python train.py --n_layer=18 --d_model=448 --n_experts=64 --experts_per_token=2 --d_expert=144 --d_shared_expert=256 --activation="swiglu" --moe_layers=[2, 3, 4, 5, 6, 7, 8, 9, 10, 11, 12, 13, 14, 15, 16, 17] --router_score="softmax" --normalize_top_k=false --routed_scale=1.0 --balance_loss=0.00704 --balance_bias=false --router_logit_norm=1.5 --n_groups=4 --groups_per_token=2 --init_std_router=0.0243 --lr_router=0.000523 --vocab_size=16246 --norm="layernorm" --norm_eps=1e-05 --tie_embeddings=false --optimizer="adamw" --lr=0.00066 --beta1=0.95 --beta2=0.99 --grad_clip=1.0 --batch_tokens=[65536, 131072, 262144, 524288] --seq_len=1024 --train_tokens=1022000000 --steps=6027 --dataset="wikipedia_en"
Below are experts of layer 6 (counted from 0) of a mixture-of-experts language model. Rows are named router (the router's row for the expert) and show model dimensions 392-447. Each number is 128 + 32 x the weight over its row's rms, rounded and kept within 0 to 255. Numbers have three digits each.
After each expert's rows: "mostly gets" lists some tokens that are sent to it at least half of the time. This comes from a sample of Wikipedia text that the model never trained on.

# expert 12
router:164194119132179072195106131157118124097079154123139100118135116181083196148119133117124087113151151082103131119069153126140109134144100108139122087138169114119159110122
mostly gets: " until", " since", " during", " During", "After", " After"

# expert 16
router:135108152144125115101127072168121125082222123128111122146139115116088107150098086134159246133091102110151160077107083137140109125115114094154107139136096120117089152090
mostly gets: " Republic", " regime", " vic", " Liga", " reign", " brand"

# expert 30
router:127174133119077143116113129126145140097186102157160127104096118081167094122155138136109152154121214089148082140093157177146097043116137138179149184112092092148105139140
mostly gets: "urring", "fect", "ously", "itive", "ration", "itional"

# expert 14
router:108159159163091119110120102142120156092066117156198122105101079140102131115130124120138121094130159074127142149144100091101137159128144119132104137137102136094127127199
mostly gets: "/sq", " lb", "(s", " otherwise", "^{", " Density"

# expert 4
router:129163127128096124112167152104153187130139094148143114125108129146115152204125179132109090142141119105109157146069146155111147131137164084109099116139167115102155155106
mostly gets: "ardo", " Janeiro", "abric", "ily", "irus", "oa"

# expert 1
router:090126179126107120065122130174136122138165162174067122176098122115140089116117111131079121079067180090136086132116072104107152130155126130116113101132124142091165099125
mostly gets: " However", " Clade", " however", "/a", "^{(", " Pts"

# expert 20
router:116158110130059149155153167137147130156105115095098088151113132114131143089089135136119100176129095139126150096139184144144050136127152172131162143128118150102152077069
mostly gets: "-old", " Fame", " hired", " Fellow", " manager", " founded"

# expert 52
router:098096146155182125136102147132136047147071135154141121077095196129112128206158181117150133081116179137153131159126101148119103143145128136137133185149095089069135065148
mostly gets: "OL", " Kl", " Kansas", "Tube", " Oregon", ".S"

# expert 43
router:139192136071104134105144159104155105116135130170093150111138110180147172137119126146111103089114090101135171147187100085108157136147099183142098063178149166151218107136
mostly gets: "|---|---|---|---|---|---|\n", "|---|---|---|---|\n", "|---|---|---|\n", "|---|---|\n", "|---|---|---|---|---|\n", "|---|---|---|---|---|---|---|---|\n"

# expert 57
router:178043130127132187120114152104099131131048154126147118178086091097118073121166095136134088157135072155167108174119074195126158102158119166199111103163140170107133147050
mostly gets: "ome", "ble", "″W", " Tree", " god", "odes"

# expert 34
router:195114185085165100107132140107102115112074127127108134189103171128077119113099146126098144106113156095111136081062112140134128121158179171164069140108117123140131114158
mostly gets: " directly", " Coordinates", " relatively", " terminus", " MHz", " located"

# expert 45
router:156146138160094132087131126086084181120092125115134175132148165102096103187185090122098126141105124128078148132158105029162185136116103145111144143098098135107080106146
mostly gets: "ández", " Ward", "ensis", " Squadron", "illa", " Corporation"

# expert 9
router:102146154088164137134140057150131159092116142173155085135125097091033149131178162178167160200111140119185113123162128176120115180146167124162095139178134053155089118100
mostly gets: " genus", "Species", "Genus", ".I", " Ly", " Baronet"

# expert 25
router:140148105093119148139121133121116135118114135168154127125123109100085133081142128141153186118129141146112102144181117109182128090081113158117189136127093140085066155206
mostly gets: " billion", " r", "such", " ir", " mm", " cu"

# expert 23
router:165102086136079111184108045128118115059158096133156150143130150105173145200137103107153189115163141093115108107109139158112182112090086179118146141097140157097078103163
mostly gets: " Phylum", " Singh", "loan", "ullah", " Wanderers", "ović"

# expert 62
router:089119075158116123153124105093112149094097137170132113109133134096113186113107112146079120148091122188151156120111108157087155123120179099097132160142124102086104123203
mostly gets: " Boeing", " using", " techn", " provide", " providing", " uses"

# expert 54
router:097167144165159125105086158073121130143050157153165173153169120095131069141168123174148096201140111156107120150120110080158107139110083134109154119094103118135100143119
mostly gets: " Spouse", " Harry", " Algeria"

# expert 56
router:161186110123103089145083131090177104112106104144108094159145096153147139116152096148113121162101110113075113162177140147129167120134078075125117116129133144059177190141
mostly gets: "ous", "asc", " Paris", "166", " Michel", " Marg"

# expert 37
router:144135124095094125122117110068120167115125146190136128098185082139177143148107109166168116070080150158069129126122104073144163169120151135153151099168139122117174081093
mostly gets: " Representatives", " politician", "died", " Baronet", " jury", " Candidate"

# expert 5
router:143088126147140174150107128076113114132161178045147092099110140112164110138121092107183125180121100173167127157120116183156097132128150141081156142092101103101107142157
mostly gets: ".\"\n\n", "\".\n\n", "\":", " myth", "feat", "\";"

# expert 36
router:094083121098112135171117137127123106130123065141159117139066163091148198096073140141150136158111125126099163140132135129196117063067106115178130132131134169099137131093
mostly gets: " www", "/", " ESPN", "*\n", "/C", "-G"

# expert 46
router:152090097090124074122126147137155160138174156171174072154102126119170134160126109105187205119150107105148098139086161056102104194088112117180185139087131138139084145146
mostly gets: " Angeles", " MPC", " JPL", " conv", ".S", " widely"

# expert 35
router:085156153097194109093096138108177159141139150156139140092140110121139096133115141136114133157147113152098125156122172109154119116161081175126154106130116150095137146087
mostly gets: " Animalia", "     ", " both", " Both", "'\n\n", "   "

# expert 61
router:142149088085149173139127151154172178127094187151112143110186145183111128119134106086141110129152123115140097142118109109122128141131143090105127049149128119106117120095
mostly gets: "\".", ".\"", " sol", ".”", "\").", "rug"

# expert 44
router:123082152130055142205128097163098060193187159089125104099196140160170154114166074134143106096108178132113140136146127135087149125114140162161095132137122170106135115076
mostly gets: " Elevation", " •", "})\n", "–:", " Years", "Gls"

# expert 59
router:143159112135104121139139114154070135135165075161150093128119118172117114119136098119119129142169124098141103162190121138107163133085131101162107125143154091105168163113
mostly gets: "ández", " Hern", " Janeiro", " Nag", "ón", "'\n\n"

# expert 7
router:109172172134164156139100141120143144152087131129120139196159130113145111120209110141087087149117134139127134173118086076142127104152080170149158114072096125125117161078
mostly gets: " Croat", " None", " Hale", " Bass", " FW", " DF"

# expert 29
router:057130142174084157158120147130122119124149169152147146175138151114098143177108128149141088102103073088097139113163141138086164152128132092087149116147129112136099127115
mostly gets: "ach", " Ach", " human", " Gian", " Billy", " Frank"

# expert 21
router:100110071178135052151175146135176101147137088135089120087136150143157155098146135058144134112118097147148108147140069117134103091145071139086168141073131063091135091153
mostly gets: "akh", " Ts", " currently", " Ka", "alam", " Lanka"

# expert 28
router:154143105122193182134112112129136129115138099091206148121117170132153161121124075123130118088148182150128122081084087099129112127110092166077111161145124107179141118186
mostly gets: "⁄", " Founded", "ested", "ashes", " suffered", " fire"

# expert 2
router:101120148117093122120153174111124108122086131179155137105106092087098192128126127162080087145149068115151141057140108117121177110153137135126161152112149155134089139134
mostly gets: " awarded", " Known", " entered", " recogn", " honor", " funded"

# expert 38
router:105169130129199113140098119076117138132169149103166153122173083109164130146072108131097102157135130139136074091138153099159165120171168125169146110158093125130130160146
mostly gets: " January", " May", " March", " October", " September", " December"

# expert 51
router:112135109154098102140197128116134148173172134106107125130166168153123121100123152148078170132129096152078109110065171138127162151111149098085117139133110088125120113115
mostly gets: "″W", " Clade", " Lemmon", "kins", "str", "son"

# expert 24
router:112145157130097083099126140112130129102101167089137164166110164140126105162140143111098164072147164219099178151159116178127126080146069100107123082157113122200135131135
mostly gets: " relationship", " interest", " business", " involvement", " role", " importance"

# expert 49
router:147104134118145140194154097149157117102163099102102091153152142162162076152128172132125166151137133056158174157187131167107085158123155058165194189103114149141146134119
mostly gets: " large", " best", " Best", " small", " important", "Scientific"

# expert 3
router:172124207161132139141099101176169068180160133034092132070128131060114063108103099152113173091158121132133104089107094154167144146090140178121113100123154102091136197153
mostly gets: " Union", " bid", " hand", " United", " Hans", " Maj"

# expert 0
router:136082157119157154149172119146181118143110065165105119135160166137124167134115144144134171112156136183113138123165127102160123113117151098201123115109171136103102139154
mostly gets: " Arthropoda", " Places", " Mag", " mag", " Air", " Ay"

# expert 48
router:113132084102177120126097170089153166091170200099045132161110099119126098190070146131147113159147170181182096137067184111155144124133100090132102108217142157099135129159
mostly gets: " shipwrecks", "-Star", " Recorded", " Among", "ken", " ones"

# expert 39
router:148181151135114118080165168119101083148090166101117158112124150152182110123119132122123207141112145123102123165166113120162141154069091177120149132166134134166115121152
mostly gets: "History", " JPL", " census", " Apps", " Votes", " history"

# expert 55
router:142126116109151152158121177145096110176070113128103170118083142146140122133044114135123174195145102150201111135166075153108148088160186128129176191050128109170168123105
mostly gets: " similar", " previous", " associated", " related", " whose", " how"

# expert 18
router:161161127145118169107085169137147122150137113110153093081090101154064125149146133143070153120112139127101096088079133153147121147133095122128135067097146139151103160078
mostly gets: " playing", " play", " Francisco", " played", "agonist", " plays"

# expert 6
router:122127150125114129147178142156156121133165099132115125142088166130141161081139137114164111138130060121113168128130088151114119151211187140179087079089157063170134106128
mostly gets: " with", " alongside", " Despite", " With", "With", " despite"

# expert 8
router:114093177188106145170155142163172092117143161120104111110166080114103179067085122119144127143123112138080145048100123100123083129128162150115110119165143107151200176106
mostly gets: " within", " TKO", " joined", " ENG", " @", " Lad"

# expert 32
router:164139129130214173060112134139112153153092120114125159134135142139122132066163140151134123176146144138135162141149091114147110092152122118133112092118087186165103086174
mostly gets: "frac", ")$", "}$", "}{", "mathbf", "}\\"

# expert 17
router:188083117110156104146082129088118144163076130102185136125167137168188069071111162163068133075133135160137093125129176132067160157138120153088107197077146167070142073162
mostly gets: " medal", " Labour", " Shir", " silver", " Dol", "rews"

# expert 26
router:054104126191181106094105105107107088191065135100113153147165087105180089110184075123128086164090114131146134148102095127141138165109080127091161138064109099109087120119
mostly gets: "Note", " Binomial", ")},", " although", " Although", " Starring"

# expert 27
router:114154077122125107114101135133056102100124150084167114142127110167119113160145087123102150077130126140149089181181156143076094141144112153113119127100152209197185168138
mostly gets: " moment", "enger", " accident", "enny", "erb", "ih"

# expert 10
router:098153159155174127081126137091117144151057151141162167169130126082138080138205141147111105179158126151095132167097100072130122127110082126097149134096119140119101150104
mostly gets: " Croat", " ped", " buildings", " troops", " patients", " band's"

# expert 58
router:112069122145088130147104111146072126175112160200148136126156058077145134135147149084176124116147080117145131046163130092125116129120132117104152157125180075149110160083
mostly gets: " word", " Website", " mis", " police", "disambiguation", " meaning"

# expert 42
router:129085102119121150140116097088134155144103076126154119131166091076126135132126108094143121119157131147104111168130174139170175113071103098138136106142097156095078092123
mostly gets: " Kong", "mith", " roll", "book", " feed", " Derby"

# expert 47
router:124084119143123083156155114122177130125118091087091134161113139129168126175134148158143115110128176152102207102144084116079085128182118141102141164130132134144165180133
mostly gets: " scored", " scoring", "ared", " aggregate", " turned", "ched"

# expert 63
router:063106123170118126114140117194117123101170101158134155147157154149120137168107132089170225184122078091155182098162159151168126077132093087126134084134146176152083142108
mostly gets: " least", " attempt", " twenty", " ability", " opportunity", "ons"

# expert 15
router:127167107103121163064122065041148171135193131041084175101087137110150118105128130141140121109112147132141122140098155064121140134078070105173113086117133152148103092088
mostly gets: " part", " parts", " either", " end", " End", " coast"

# expert 22
router:156145149142115106093100187136145131168159202160155068102123039134152058107142087180117125173138080110070098158140141129115126166119113091104147119099137107104151130162
mostly gets: "Le", " Du", " Jo", " Van", " lo", " che"

# expert 40
router:138099050112096152144125160103145126117123109130120178093167162029092183152187166194181069163084199115115090134065115105118100116086080180147173150115099171121133171135
mostly gets: "\"\n", "'\n", "—", ",\"", ",\n", "..."

# expert 31
router:077122153140140151118094155117133147100113075139089196110137106138103078115150176109124174095090142155183089181128133105146091134116086099114084108142154151213130169121
mostly gets: " wine", " hair", " protein", " skin", " disease", "iciency"

# expert 53
router:137060151106188127109130143167124119215126118153080124160086145145097154116159090121169154113172151206109119175153133176141105145151151119122099110178046164190133113119
mostly gets: "rics", "roph", "yll", "cular", " mechan", " medalist"

# expert 11
router:136126097072133151091105143157106170131130092141135143121086106149127154131133137170132119130146130159161192125104140136119127155148205169119146093121152066147074191130
mostly gets: " vary", " worth", " issued", " occurs", " erected", " Died"

# expert 19
router:130125102148141158093111084105117099104121110136095149153143160087086090140138189154149098077091117079097136132088142130154194124157118090132107119146122133117201124142
mostly gets: " Occupation", " actually", " really", " Meanwhile", " Suborder", " she"

# expert 41
router:101138115166145170132156128090082107103142128148066151164122098114102124124096188061113159078150181121128102078105153102135127084070140133090144144124101155130097079106
mostly gets: "weight", " Orleans", "found", "optera", " Zealand", " Jersey"

# expert 33
router:137106140096130087117163117187169096119184150080113096132086100160099157080104112075143096161096112072105141149090200128112095122120163147132154189153082107068129113109
mostly gets: "*\n", ");\n", " Sony", " Din", " htt", ".:"

# expert 50
router:119136134079151101110187145136102134133115128109130129069192095140124075087113107087087210149087116143159184123167183097123117115187100129106144154140151156097137129131
mostly gets: " box", " Dark", " Six", " Dun", " UK", " clean"

# expert 13
router:115161122134076170119143109135111149115157120126158115148090092120106106075078106125167179127177141127123131180156121151146091113079159132115064100114123097078147120137
mostly gets: "There", " There", "One", " MPC", "Professional", "Dr"

# expert 60
router:094129105123166118135141103175058135129123107094127139094154180162152140107134131102104148111087137111139134094128182092145136158165194093102122159138127144170111086106
mostly gets: " London", " Tokyo", " Sydney", " Victoria", " Stockholm", " Manchester"